config = dict(
    hidden_size=256,
    experts_per_token=8,
    router_score='softmax',
    routed_scale=1.0,
    balance_bias=False,
    router_cosine_scale=14.0,
    shared_expert_gate=True,
    vocab_size=12407,
    norm='rmsnorm',
    tie_word_embeddings=False,
    max_grad_norm=1.0,
)
Below are experts of layer 4 (counted from 0) of a mixture-of-experts language model. Rows are named router (the router's row for the expert), gate (a neuron's input weights, with its number), up (a neuron's input weights, with its number), down (a neuron's output weights, with its number) and show model dimensions 128-255. Each number is 500 + 25 x the weight over its row's rms, rounded and kept within 0 to 999. Numbers have three digits each.
After each expert's rows: "gets" lists some tokens that make up at least twice as much of what it gets as of all text; "raises" lists some tokens whose logits its average output raises strongly, later layers aside. This comes from a sample of Wikipedia text that the model never trained on. Tokens count by the router's weight.

# expert 18
router:505500455560489566462502521484473526485492502496509506489511520524515471493513489482530514503509506536515549478492516547467509463472476488497504497547551528493481510515554514491499475465527508474538508515478537504514505486516485513520477479517500509583497508520467497478453487491507503521497493452460485474461523505521506487487480453494478453457485494537465503487500469470503557512505
gate0:501516457529534466524472452522520525488514510480531451481515494542449478491497506500504478516481501507503449486517443527502435502511494472483501484520529510520476487531502489488470516465508491475469476548495499506490544517469468483521511486525502493519510493508462469545514474524493511456520470483484520542503484552480502490498489500516462482527498524491499518487517501446480484460509
up0:525494459547525491495434444518524517483473502502507518467545509530477525461496511516476477460484508533478479486499472525484463478483496466484479495516484512498492508575532494448451477491489500495475487485499488507476525499480457506522496473515505480513486487512454486516525490506481519458503456489509503511499489543524480488496504511523477484510504500494507501482495512470491469483503
down0:471506494476544502513531499485487512474453483477453501535525475490520542464499545490457473453504486504532523499531482452511522532486469487502499457466522446483495530517496464470529517527490509510504503481519512514468498492527533523483503517477502486489496490493514501508530495484513515442496526503485525526474470500514465493495516452525496493557498506443476489512494509464469498498506
gate1:523508532499527487436523489524534464484471473503509539490528512531524505463453495518493466474494523530535503505514471524514517521523508525564479517501501458469515527529498562518501514492474491474448486497559478508463492507514511443503486485522491503463507434485491492486496519493519443504535473486507486521495519523512511482527526518505479526537481515496520475526480495562500491541520
up1:458522521444456492544489494496484560510493486477487477504517480494532491511530531502486542523514492458464455511514493459494472469514483518455474486519463527535488487465497435482494483514494490500546555505427494524505486500491473501485522508480511516498473517532513493549469471546501496491490546491518509519499495492482489516467516502523517502502525508493458520473496515468514505494484
down1:553528456503467499492499471496490474489504527495545503497477472517498518496509516486457505509525528479522523470467520511493559504461544488505519503504469528531494491528512447497521511526549522493522516531487513523503472489457475500530493514482469554483504517515508539436484497534491512490530513502525498499508496528498489474490495502527547477514515517515495474531500522466484512474518
gets: "1", ".", "0", ".\n\n", "2", " he"
raises: "i", "ab", "y", " date"

# expert 13
router:501580529531504492460518500470483520518480505483480495510503499525530519527514518501535512478509504458500500532482520540434494501508518522513551542511541514517465523507477489555491495519495480503506471477509488526495441518508491524534514537490475520534537494492467433514508497489508492520544528456546492493493478489475487503495473472505467514525535504540489510497474519487508535467506
gate0:522500469471515557464522528467478458513459540480493521488506543499500523484439509534519549504563488472466496519479469495519497520536516489471491479498509508530495464520528491524500525514489510519479544499461472510499510462501563504483500500481528464511494458479472506485492515501579555505461540519527477533473495530520465431505504485489441554486501495456517495463487521470509451521501
up0:496476498517514452493478476511540528475536456534513472463450480506507476508543483497479448532468514490507494460534489499521537510501504454462532476521517480484538505504497537453489446481526546484483501511493499473522512509498458478484540472490472526526477517549503517514535496562469494499548503498478521452476472478499500549509518502548508465509491516506474483508507477505459516501484
down0:511485527497486538462490491492478510484498511496523519513498455542470497529538520513481509517525508486498509499501515492513494534517513486504539435456480539534461483496516501514482476462492524465445491532461501449488487440496538514445494453550499482460518489502531554461475520525530510501510523500489468503522512522559479472507521501532465532460475527488542483512536491494530491545555
gate1:555528447499496493573530476506511491493526514541477524525488499495533476471467514491495509475509517539553500523497503544508507544475461539517465476528508524484492490508495540510509480527534510485524512487531453476525493518509511528502527522475520524480450531462505503514515494518477444494487528498545512502473472524486530525486503468503478510485477491498520500505526512482479507499487
up1:507508508494510456470469485540480469523483453537529450517510519519499498498513467480482529524507433476505500492487496478473514524492508532498482508454451525502492520471457479477512479463484472518539507469515513543478486513504448470491508498505513472493493522548506513489452491555492508501524506484509492526568486506508505495535487529504463504525478514508497527498466501518483533499487
down1:445529547473486472520439517440461510516502521448514530495528554504518508493484495501472491494485480517478466523518486482484534473502477471504466495540489526506509508513510478485507537483543507461494551471571484503523527480486473472509517498510488468459569531512529513489471429489535472500501487520518501496500499470509519500492538528472509503513443547421503489440503449492530534504495
gets: ",", " and", " with", " not", " to", " for"
raises: "itt", "el", "olis"

# expert 9
router:486520512494495520462480497507491501509493506487501502530539525506512478520485444491485457474472489508501533506511473512460494507515505502510525535500546491480516499519452497481485526492483484484520484502528479523493474510498489492507467490462520509482502478542526498509538490472535460494503536528512543507470498460524524520528495478514461566546520456504495466483509488515469487508480
gate0:466488464490525532521465465498514507503518505489484482527493499546495505488485513466491495495472500469568501460531485514489513530527492495486472484503476502489520526496525484506452501502529488544500523537515529508483520472514536507521515503452474501528515506506487565505461483532484475447447468460512487525530498444520518522436495500499497494487512486512459476486493501479501519512510
up0:499500446466498486504512516494477514489524533543502540501472547484500522515566497491482526423489469553508494493513514514526495452491487491501504485486477448535512497508534491493528522506488462492507519506493468474502495492525501507494500472517530474507527489475498509451498523522470522562496477493494487478497501483482508441524531465543520481486481509516513502529436545506497557517515
down0:470505534541510498481443524500503493503494518478488523533538540513505496500518480497463504479523534481504496519495502511513533503493474470458491532474489487489493516530543528505457515519522492514556495505514495482532448469469519475495462495496544409493502472491524465494477513526527507490476488513556467506505512488487477517492545469490500498530489521481491524493505514467536483502505
gate1:516533506508494543519504495474537501491505522534509543506474458485554500494538493559493544505501474506488459454473515473562502501482488503524506477516477456473509479515490470462516483475490501508534501509476465454529529515529498521450494503493514502515474527480512502504488505509490457513546509525494500496472537523479448462535531484514506525516480546487482554522432532484451482516503
up1:513553479506472532504500511545495522459520516501472523521495497498516481558525508549493499512512494504496461511470488516516521507501548526513486494528526503486479507524472509509447474442524473502547464523517533499526503503502489457455508518505458520539529480531491510483450524503483516518504501529495519501476465481522464457511502476524504529507486517557501496501472492510516465474480
down1:471525505502464490497486509480480505483507541483506472482539519502534510518473513476524504506491501531473547438503490508509541475487490527495487479439458497518495463502481509465522536504502510501472464527506510508556446508524500473462510538489532497534516469521514564470479551504478493501511540468488498470437534539510514522495497490489549518460445486530522489440504488480514503519492
gets: " |", ",", " is", " was", " and", " also"
raises: "ories", "wick", "ens", "agar", "ch", "ches"

# expert 34
router:476471475475520431482552503505511479502481539499507467519482524490505442504546527458525517497502492470514481511476477525487483540511500481527480447546487524520461480502503500534510540502514487508516469483536497503529524506498498529494511490488510500505479486507500519502518520465530477497510499481510527497515486525516507493507453515524464486505509505468507505496514474500417504503561
gate0:487525448499514495465515476527516484458516556520480497484535483519499471473465500483516453493491548497480476502487538500515493461538491503535521473524470507420482499542443521537504528477509489502495495510514530493524463474486501503512471514494466506557495472495481526504514523519494506513537489496490504497509487544472523489496498491508480512482565524491483559491527496505515513519491
up0:479494479455489523536471511569488474486466510465516497485513525479485498498502525482545496486492490464525438463500503522458487491519433567523507469472495490492509516506495468456565471490522543531528507501509433509493515538509469496474490501520522529537509495485500514496453516510467485502476486479497514486546495517471572516457460489478491474515469473504514499523503541466482407490531
down0:513480492542535532514501510455521519480486503474456518498550542478476495506498476529452479535484504476488484488555509499514464494496514517472535524462470484507472502526496451494497516510497500494470493511516477497506488504512506497478514505517496496514536508508491489508485485485533534578483503492528503529536527439493502526531528494463483505480515481519544526491488509503490498501488
gate1:496510472497493498503480504505506516493493467523495492492471513513455517469480491492504497520528525512553488500477496491437498539510471518510537517488525490537511471482498523512518482498531518494494497508502470575522522547530494443489520536546482548510453493480461496481504557478523487493503544520491495478483469484509504519488497456492464439480562494445515531500528439511499522513521
up1:465494535506469520451474493518481482526489515521495532516512465504548506510543490491472509537515526489478486507525468466542492517465517556461509514488538492511515516507518488503497463470533497497493511528513530473523498486483420528500509470491464474520497525514488462518514484493536510471548495481455513506533498535524525475515521502478506535455460525501503504539489539508531501496439
down1:473516470520484472496509541539539455500474475495482532506496505506500518491503479517486517504543478501483495517593486489453476484467510487542534525478499492535484489508507484481527469512496532521550524510521504510489511507494502474463496561497496482510529553480506472492514464477486492478488466516458492503476534448529470504542492529483541508470500554491500506486513527483464519501478
gets: "\n", " |\n", " ", ")\n", "\n\n", "-"
raises: "|", "-", "ff", "age"

# expert 59
router:549496478551557486464503528518521464500526500482482514533509465510503474477550521471518460501524466517453497492486502497500438513467536509497545475527477510516450497473499494556519504509476482508531477476504491500481499487483513528491510513468497469511465522525497503487527520528478514512535487453492531515530527531481486515492499492492491536495558501505480480564515481495485515486465
gate0:520483481518525499476481550543520473506504505444447513494451466525504500477559510485526449508491466504472479498490505477531478527478539493507511493540444496514492484504482503531485517535476490497534489462468496473478468480488490533501542486493495510525472503497499470507512502521476516490517494462512506531525477512507470479498502489500481540500518491499481494536517487504496465507488
up0:514501472512517517490463513528532487492507519452486496475470497562481488492529524514502490497522487487466501503473516510517441533482553482491522468542467478499467480489435532532502492522501505528533524489447501491489477461496494503528502506511502479500482515504519464508520490544473525497519511488545527517547460472464519494503520501508469520462502514497486496521487508518514507492474
down0:514477504504538506490508505471486502496512502499477524506497477508506495490498496499509482497520497501495470519522474483508485471497489500487514540482478496501503520486497498513496508482503495501519488491502517502460476497501498472513508474491497504462501509540500507496488533495497489508529506479468515495490514505500512481499521490512503501492509524476482508519484495514513504503505
gate1:486478529515459516518480499501491491491510519472525462477480521508475485545482495533497489491480501499516495492551504497510484495525477519514548496506496531522508513565489509506516489553513465543523485472496509489497495525545439510490493506499506528487506459502512460517489471480501484496551492464538469480502482509477491539536500525506515484499498482485513478529531530532541450456515
up1:544520498516531499456538537514493493501521483482440528531559492495487494494498492455503462484498480534473477523535536493476512449499515509496491530476487460459482465531521489522489480505517526513496502476489553490487499493496480513495502528488533482499485501511538504475451489523478548513490506566467525525509504530560453472501492465465505504511502501534443474531508483489480475497520
down1:546503472538472525468495508481503559505481492486493508530534495500493509535515502514513502491503487519474534477496501485515462517525473456558496503484503490464477480495467466504492519508554486456497495463451507510521502511451472504522514497489526495490496516493486502561520443503518524459505479489491509519482490528530482473542526468476521546507504494477476508452499471493533511497513
gets: " ", " The", ".\n\n", " a", " LINEAR", " this"
raises: "Scientific", " Spacewatch", "=", " JPL", "Personal"

# expert 14
router:473495436520532498471496496488496478511525500499475585464548531504448483487519486470502463478534472514492470406517441502493512450466539509506504474467521499490459512501506493513502476450541516462518494498484529523553493511483544508517477481477496490491535515496494471477494510501467491560541482541473485524522491541490504533499488500457482530511504465494532498492486518496510462515451
gate0:482568499455463505511503448472567485522474493522509481443515537570504557530506487481498502507484501442499480475517498494523420478511502489518474513456461534481527544496507486515503562495499511451513487522466455496464491483536529456491483457517490516564509481485482492520501496523506478484451470508521506464442525517512544526491522520500469486519509525475534484526527505495514495451523
up0:440493504439504521469487512477547480492502480525518509467504502492505539497518484493556471521492489460522509444548469488538477470519504528547516541480464506480507540489490483504504554466496537488510493515498494490459528484530496482480491488507511528487494529503493496505505496492517466497474512493508503507544552532507533474521489516449492520526531495463507509503487517519542504465494
down0:521533510471463483509541489485503527550490494480539505531537470484499505508513491508551463517494517470460527490542486499499477458491522517460475475494489524490483531501494478481492515525490477481519494475505496499531490509540503522491499459491493517470482503514504508503488508469531469490485527525524529479496523475533500522506444485521484537488475533503517499487519531517492498507511
gate1:493473514529487485449522483547524540473507437485506496474486487509524489536497496536493522512452483485488468464504535502466501484522522470505515525463536521498522502476488475510476527491522516479486491506486499524478451525511526524466515508538503525510459494504501482511503494493550517538521498469484528513520526465484477484527517496466556484510485510457512514492493526531555462535538
up1:493481511528503501486515465520508494493516480486502533477488461528475512465479501515512488513549487516482462450486546502486502480513518461502525463449517478510520480518508512544522510461531525445509494541487527528532463493525551514453486455528500512510485506463494461507516474493511469521520516499501524530521515476503502505488508480473528517510467506446491474489468527494504492522520
down1:476509498498605494485496490467520470483495482531491528511458485444496476498510473472500526491499451529504472486482481519503530499465491508469489536518445492514525462492533496507509469469527489495509471476511517475508503525437480510433495499509508482509477512501494452526519525508562527475491507531522509508514508485500494534532570471517493470483505520528544490493528501506524479528539
gets: "1", "f", "is", " |\n", " was", "yl"
raises: "am", "ile", "ft"

# expert 16
router:506528488508511511576539489532487474511511471520514482486491464496485492501533544517506507518496493505478488472513470534480487496480487513479449472509520507508524479471498497478508504562500523520500470480507472515511525551484515502510463474496499474502524493483507551506519533450441461501516451494504520470519495489539514534463515493475519488528515466525485523516531486501416511518500
gate0:485541498496437505520513462486503509484485511499469499496505506504520533483553532514497540481545494446486487498486490490506489469499519523483477482526582518534517493526529546492493542524463517560481494485475470521515502483471523499525508506506517527530523450498529502522529476498502498490460520532498455508489481457507483480542523515518520475474521509513509526517501517477508524499496
up0:497497559507482524497529494500509509523495534463518446520511505483508511521493529474525509453497511476503503517553482482495465498491506514451514469514483504490518484489500457464483440495508500507489522460484524504545518480505446511516479485483496504458523517563511497526456483531473478505493488473483506494527471520493495526497528457516486468462500511548487560519506545470546477513503
down0:522477493506485500499533488489542529505497501539499505472493516475517492507503465498464507488528475516535487443500530537510531469479470497534525529477508504471530497505508481516506455479520475524497502523518466510500507469458495540506496506502457467440502476473451523488550506494465521491529485511506521516500478546504518503493470509511507509500499477517498470465501492536497505509496
gate1:478514437529482494507506514480495505465530489493499476454546506500476537518548498527527478462509494469534502514463507528497477482487507462496510480519540466459483468558502556506517515516509524530487542467510496471523496455526541491540479496466450546516531518447483495459489482525477507511513476551492477482493489436445487495510524485499509517484500509546486527496456506457470513487485
up1:536491534514494512492485518523488526499498536491518452529497495519523501525503482489472468483516520494497524470551494501538493401516505493514552475513505476484507507483496468508499504505458536478468513531501515472489528479535450523527491502481489441486478515555483486542506518486453549511521469426514525511537496522507496539497493483516540530512488514507525495459532507474561488515513
down1:486566447456500498487500477468506506483525498524473529495468536510466560456482509546499530501519447478494469489497485542504508501494492503526526493522519544449510486478477521476529518490521517473490473502564465496522530482486480529494555523482516527502533544452532546495503506508488491539504502469479509494430503503448485493526521516496483484510499533484532545461431509464476531500533
gets: " (", " \"", "6", "7", "8", ")"
raises: " of", "'", ",", " from", " for", "."

# expert 50
router:476475489498472528480512549483493495509513486480542560500511493462511479475520462480455503487525505547501488484491510502494541525497534510497532526538500487546509486524490489514476500486474527547509470449531473495471488551541546519467478488539513466476511510483469534507530508493504511557475498518490519459521538527533485485522554550486479537475519451495523499507503495538488495476469
gate0:472461509534452483481526497469493540431472518524477530454476476536509524471513511510481473485436498542521504482527496478497455538476553458510528450502479510471481499518486528531517545559505516499480483492489479492530521502540511473482462513494498553529490504480501519488483498495495449514497493538497511535506480460457515486497512533487510492513478521485498491547515515488474535455534
up0:534533510494574528511483495524502464529537518491485476499512512505527453543457541527521490508553533464497491536512495520474510478526471536503525529482502501507511488488535490509523456435484511485498535520502511511467491528451495507500508489526523474468513500529486497508504488513525537461475502466519482462524512504527532537512481510503500523482521516481486508483469516502497476532502
down0:503519496466528441468490510523478505522492487534492467514476517499496487458476495487496521531561517437489479515518456475515553528507472515505490514489478496530488512527445528491504489479511458522483493502459492501484500526485538527480485538489535517460518458470517467512525487482526513491502509513531489491527441462537499491498555439510499497482502482539522502495526526463530508468506
gate1:451519478464512505533534518509494469538522542496528508479545490503489473553513512461516485508496509519513470511509468493497485497498499511495532488507521497496505505471499505497531461470551455533515513534440505499510491497451449464457511493503489539459513465511492493510561485489483494496528493482524474505496511502503553477527471534477449495494533484484527521507506489542505510533495
up1:522507530532527498483487478502545559442511451525504471494479517492512533481505487559517538484498505494464487503492494508491447479513502476512524507474513504491493536543508538482484469514492512475471506495501513554533523493515524501527509492489494491548493531485493479503430488517502500501533484510495468471502475466508491495458543493507507489506470496520497469479508499476483493515519
down1:523509516491466520499498472475516534499539469531510516505501523545523501526527475542512491508496491491558466462438497553509489466474451541477509527513521485495490475494484480485497473528509532461509543498531524499512523516542480480492509501465498517481492513481517497538503448507544521531496478504459517521495475508511516491510486510519468522516492445462492495504484522502483479483492
gets: " |", " also", " was", " l", " born", "born"
raises: "es", "ated", "ary"

# expert 55
router:490501465471515439462462508505507480542490527499493459459494506535546479492494483517503495529488472507505502512476526504516487528522546493489478489520477521506492474544499504534540584472475507554500490475503459527500479427468509522529518529494517482512514488432519455505506470542485515459477523497531490483493541510440516452491490485485502479482443499501531486508514475500483536525588
gate0:552511500492451489463513534506477473536518490520480503471486497469457481503524510499521493524503497517506498507522541510428488526457467534533480505469480543497515538468518477510500504490515467474467464518463488472506492541539491529496520481489507516466472509507525470523460496494494478512504503461457517481480496534554510517499504511478472466486565527500486499508495474497474506502513
up0:552550533514484493443542511491483507498550495537518486525517499508508493510517519488528482526520488489547487516500517449468464520515488529537500488510516518470507540513514487480532510496510477457519505532491537463524503528549488518447522488472512505498487485502498473515528470526517515515487526474420481440507575538493485539505487536488511515484492538530517490510499487480475514483526
down0:499495495493527483494485490519572550454504476488491494513493501454492502512464492452519500519502525510521480549515522478531499493477477453468510559462450417510515466481499487515477492483529502507496472495531527534506463510475476495483442503477533556523522515570528473512526510539554538534502513483488470544486477495512491492546516524504460487487534476499433471465487500487533503485494
gate1:479512509494484475484518515490524565534485484535476507480504479522548555500534459467485484522474491535481496447471482472529512492478506479532467497540490520510494516500507532495515495509496508516473517519468531456498522483478499460486540503452472543535500499502489476509515507481448482490505493502512454515472471487467485486524573463526520511516430526478517475452522466524502488494540
up1:518531525490478447498517522517518510520468501484486472474523507510518514484517475488457493528500504475454505507490526495482491487502514459523491510513456541488537493478483517530552500523473497527481512515497465466448489514440492453504508526488457497569483517491521514534470516513509482537495465527475500546471489479482496510548485492506505544540443495493508470476527525481507530499533
down1:486506510504475461475505479559499488523483495450494522494540502479467558520462483506500493514522517480484515541451503523493504461512469477482489469500496517510459512502491517505542529483487523492476524518478517464511461485533500501475485513505480473515529464508481496501519581529525496462494506500484474508531506514507453519540511476532517513532495503535578527496508464501532527437501
gets: " of", "–", "1", ".", ":", "0"
raises: ";", ".", " issue", ".\n", ".\n\n"

# expert 63
router:519517539491527509450471489454496457508493526499507513505478489482515475492491502522544483467505539466484513548482545506556469558470534480475500513493505490505493470493566486468506484476468538472488522470491504473462494464493536516550476492478504497492534492514548465468509542479497507496521501497511476503491521496545502505441513505497522550492535485553485474465502511526542468481480
gate0:521476508476481488498523511592507541476483508470527535508521537528505523520493487539488467483467524510535527518516458465448514488516426525486529512495503495465484457489482524503485501509450481474466474492497490489530504516504429476492542479509484477528476471510472525504497524517497483525514516467494509533527541511507501489508533482515496456509436509482508512522480538538500494471492
up0:520488492543503532511523511559494521449486511469472480536534481522488516494498531539488485507448519480516495503536496529469519535491501503522529521486509489495504481504489496520515494519436497544481488503509509457483483501507462534534514512479478482506462495503485496492480539490515515448490526511511513480505507528512480491477542494514526455526485443494517480506526494556517463526542
down0:536485514478526506515502526459511515511493546471458477454484556484443552511494514491470523447504508476531496491500508527484524501492495505467502476485500472533522487546523472483539511463541492477524499499497493484512515535489496524516532437489463525475506493542500496466503528478495504486507511494541482521501512473473495505475499472512498479463533506523440497526532539507483495506523
gate1:488491454476485483503534495495523557521471491544526509536496502558507511469477454493498464552531507504526483509497483467455488502478490502506499474486537520452496491519533496531546479471505476469496466491475491494500504520463478489460498508545440521495515415456482495501499505460498494512555485537466523478482513539538547473480510523507477513464487498471513520537474462467504516492511
up1:530476507475510459509545508485526504508498487523547489525479498486492524493473506520520461474540506521460514531484498460489519502463456513510488495479498529521458487497511534525495480476540566499520490504496498491481493450483479505506504494531482493480522460459498471496508483477544536492516456484499555507494494566534535451455512428529504529492446498490519507465462524480520517489522
down1:405535531518493494515541530515518509537449507495494527531528451496507493492489499463503471496460473503495517528522487476500486543482505494483457408499482472470520460479511505509473509494484478508483491502492548515432479519497483496480477489509526486471479518502525515515536517474479507490534475491516529481486496457492512500507533498520483499500465467479483501486498488436488513495483
gets: " of", " C", "c", " U", " B", " by"
raises: ".", ";", "em", "ru", " |"

# expert 28
router:478486510513528463519502474475511517509508539516507482494480458509499503505488477528506528525490501505488505502480537512487504468500515501479496512518497508519502492545490490525481545489497497487483495522491475481532499456515492510531488504505523464470509451500505487506517514531485535500525491483472522543535537529463527476526505497520471471523504511541549501463502486524531573497516
gate0:534518455488490459539503509464516494500532508540517480504478501470513487469513426495486504516542496473476487529530519492521520474465476518499457488528485509524489546512530523499511497511519447439436512492499530439499510481508488520517488463485462485449525500464478499495478536502500464507497520506511508519530501465489506494480496504539486469449490510519490545492524467482508524466514
up0:497515490575532496463525503523502527520498499491532488495503509511512482533501547505460521497467514492519565505459499488481499554534528508455492488503462465507533472517459473516497513485531500553483526502498546501516425548531498528504514507553497509517506485496543541511469498514548480481528512518537416490487500568524493481506535499504497503515525494498495504521465506497492548521470
down0:503492502520480515460468502501513516508486477524541520483497522486508499489487505504509526506469482496510504527498514541513502450525513457452473468494480505475491503457460477499541523490497489539529480496466496512501432498488528469511476495511473538441514500524515537524506513499504546494478466494509497505489518497503535484457508507433471481491481458534511527486481539488448532499479
gate1:470542491464522548504482501466557511482431466471487515489484519531497556504483533530509496492492539454477488531482516493570476489441514525504518515482510504517522465494525485521501494537523500493475529508498472512508488485489508456509505488474499526506497515528479494522520520526491532467486538506524444517486482433527505475487457551517567497524497489481506497462483508506503513525441
up1:503518495457511480501520512520562499466489502505472509498489531520491505489517520507523460478483520468459483490478515530519495504431459532513484522524477523524499521490579548506485465468513487525507514529496500486461473517502547500536549495472496489522518520510504475513526523500483483525507527484512481500521523483477477490463482506511522501559476565502509527496485503499520499483459
down1:507503546457445499481523542490485480572476523484500506465493481477504513512488523490471488494520479515518520489495486521540504526497530503472531458493517551520536523484472521462508490494505532488477488525514432514507489543525556512522502496539489530482490493505517502504474505496497513504504493506523532519514522508498510495476523470508535518475458506499492471493506474464467532525482
gets: "9", "–", "4", " (", "8", " in"
raises: "ue", "qu", "ero", "ip", " |"

# expert 22
router:491475502531490491484507515500453455528513510497493461492488500497481536508500482458507477515486439547488499496498499509508524529520460509478506452486513495513494487522503535488544532526530518559533465446536493558541483488467512495473479500514507483498529475486498529459473513531480509494530537485488506487539495517493491491460503491471492498472519474513507494512483475532449495501477
gate0:483505534500483498497521510468513525516503508517481430480535473535506511470535506454489476484498484505499453531501531507440458456521501528487503480490484470520552501510479507495517556509547446477510516510479470489517479525489499470535472489495527474478521507497484528508579509480509542482467488499480509496519505502485543450487488526540452484481489506447499523555511499519510535490501
up0:521545462524549478511484483506485494474512494469532530489482516480547480532498472542507527512490524507525567519476494470546494513492472487492462491521491490521513501515492498450482483458447556469464472475516502499496515486501501523472539544476480485532516468495535482495492508519517499543521472487506470490493486466527470541509514473521543526514488495494518496494473479490494463437494
down0:502491518476522505505460498499503467439472522508534504495491513481533496535534491511476547481507471498502507500514476497488518484516485516513492503506517512515492519533562512498508497535499479489502529540480462515503527487474510481452506490438485511518517513502516514472485502556543500520532479493485500499505457551533467528492451488499530507497476526511537485501488492415550463503504
gate1:464484506545501502455500514542478492528510519492464524503459498528463487521539479525507507523507483504524522454515530491465490526535454508500468500515504493471502537474497481476489494492477478532534491499498542511502500474453514515492528463503491503482477494546521497512509480492559508541561518482508453469468530476486468458520503502500514538496522521492473483497513466498458513501509
up1:557495477526520485520505503507491450485508503467467512518527503476483526467496515470519447467526504500495455505500547516499467487458541506443488521481491504512517502511484503498498497531557490502493469490513501517513488555474483456498489502467527492552498517464488527506481544498468510513488504551464499448548469552468514528458484487460511466472501509473524446496542506496517444491483
down1:518488439487478493496496474533469462475495533478518495507543484478491463509494477505535478508531478512529522544498457511475488493502487532494490478512517528506505465490514473503510538474501524524505512509500487509538499499535482466519482495519504492505413525515482499532516466515517499500525504492483506523522459504479469478493491503542525491474452454460483501473489525489484501499461
gets: " ", "0", "9", " |\n", "7", " —"
raises: " against", " again", "ce"

# expert 33
router:468477478527514437468519497527520453503474527514531526464566503487484505494465472504526451496510520493480491516513492491471498487509501477503437458525511549517481502503543579530545541505483479493526490485523482534499522454468498526476503516473495512532521494497514461472489504521490522499483553516529517494506470489472476456495506462485496543506546480506508496451509475483489522477487
gate0:497560544477452505496530525502473510535492533517532476506463537545555451484502469474487529508487527498480495534480550504481491485469464508538496465470489465520463542475512483514498520485482498575451505545459496493510506509520507507481488510501455495454492493512462479512514498475515501507475514460488490466534530481515517495519512469542512493514462525494548563503532496509471498495487
up0:526491494521517491488456462499533503467462534512484477483498479490476496499482498525473505496524531464546510498494498487492513489539539500508513501492529490479507495514467492481493506487489480466496499525507514492500498520468487529496496498549514496470497483565543500546516517480523501491544481510526481498471496492521491489511494544465501498484494497451525519470478485486523507544482
down0:477484543476528520533505489511514508468546519525492507514465493525466510509505469541473536469525482535468505502550478447521518497549523483502544573447503496505517485530473441486500440491495535532502455477480504515486515513502507513505445450520515510475515481508495488533497500500488475508482482493499515510509438494487473488513525534486504496473509490473515496505466463474472482558496
gate1:534502491486507464550504476512489517500511522514489449483518493503476458462487484490478480527507507492492472479518489497515440405459516499498470516442528506510489485464522505494502515513486540471476501550478481495490506468489502525494539519488481511476546475543492489502492516479531472478496496562530494425481476486498493543508464540523489501520501509494494566508524500463489485495483
up1:492523528530510533526492500534482502485492535527490530546541486469514464511501521487505502472517492510469492479509479534515521487512561488488510521456499517483446520478491485439465500489499519508516506510481491439459519469516472493501475474488497517481502532512463545512511466481494490505504512517540494471489543513477506512512514486503454511496496492524474491437493511537494450516470
down1:503513489517476535508479441468532507501526494538543499521512489479500504547471521481503468568491499493461500516492522478456457484493478487511533503434521481496483517531486532512475502476491491492455465523489510468464489473517500515489506507486494488491482464557513458525479521489523535532504521496504493526471512514514479489483495562501496520550509503497509528512521497486478515465465
gets: " ", "2", "0", "1", " T", " W"
raises: ".\"\n\n", "ared", "\".\n\n"

# expert 23
router:478533471474501504521506464510509491476478513474529516517509513506462512496511490443528439480522508464517495523482489492524468510504543539545485428503463437485503523522505476481529490479523546482497506504537524489494491486522524470482503515477495475522521469489531514475522498504465476505499495462504465495523456510471512555468536475476496495539529517511481483480471507490539493519467
gate0:563538493512478545520523494484510440469492527453486484543478493494485487490502496529520484547496544413508473514466474518495493500498537564514482520472461518514503482480500512504498527498510498486489473513460488524488487510495451458480491504519500533505522444528472491470482479489507438523517536479502522479449465527525489496528480446517507483470481530532523498487480519526513487506491
up0:524533491479520503528497498503462471515503476484466557564495538447498482468476474489541521524472532467502481551464497490531509473484503514521538510516530475546537501517500518522506507495461527483531473495484499494481484525510454473487519542469480536506489488498440473495459543485471536525456498536496475472501454508512482544507452479500496495488513504466453492531444516529498472505491
down0:476547486486477523525501495501517499530495522527481469483476443451556502491506473507511523485521506519497470500467509518492479521483527494507480499532494489500529475499490504515489552488468509529471493449493477565488520481501527521536556537471471501512414509536465465525469473505509499480503519485494514556468482484480501459510536518485491496517491468531561499468481500472494511517519
gate1:489469537489520519464453535453493499532526501490486555476495529457523492510543484515503526518524509509492516508500493471482523497506519472490552521506502515546470466516526498449460508496492491492538501513479512477459509490515539506540507477513480504447509511507503550457512524472478542528518507478522488478515560455518506466557508492482491508500483486504482505503523508515531516511463
up1:547513466489499469518521495508477522463470526479501452479483554518499486527538491527493525475509507480492462497563506539480479505510487471543539495518505488556507486521440472523502496509470488527507485489515439471521507510477457533510454479514503501489473501497519530494508527469512517537509539502544529509488496502557536512495523481531500474494520490498505510511520504543515527498515
down1:511549491526490487521503518504482491497502479480491502520494477533530538500512490493501511453545492571506488470483539531505503468495504500488517474540482489494443512466456481508479481480454472474457499492516504510482496500492487508486495475505561524478490503478523450482523468432491511473470506519534520550477440471486486518514471456458491515483467522498520493523518510560482513556536
gets: " H", " B", " L", " R", " N", " P"
raises: "raf", "ox", "yl", "ros"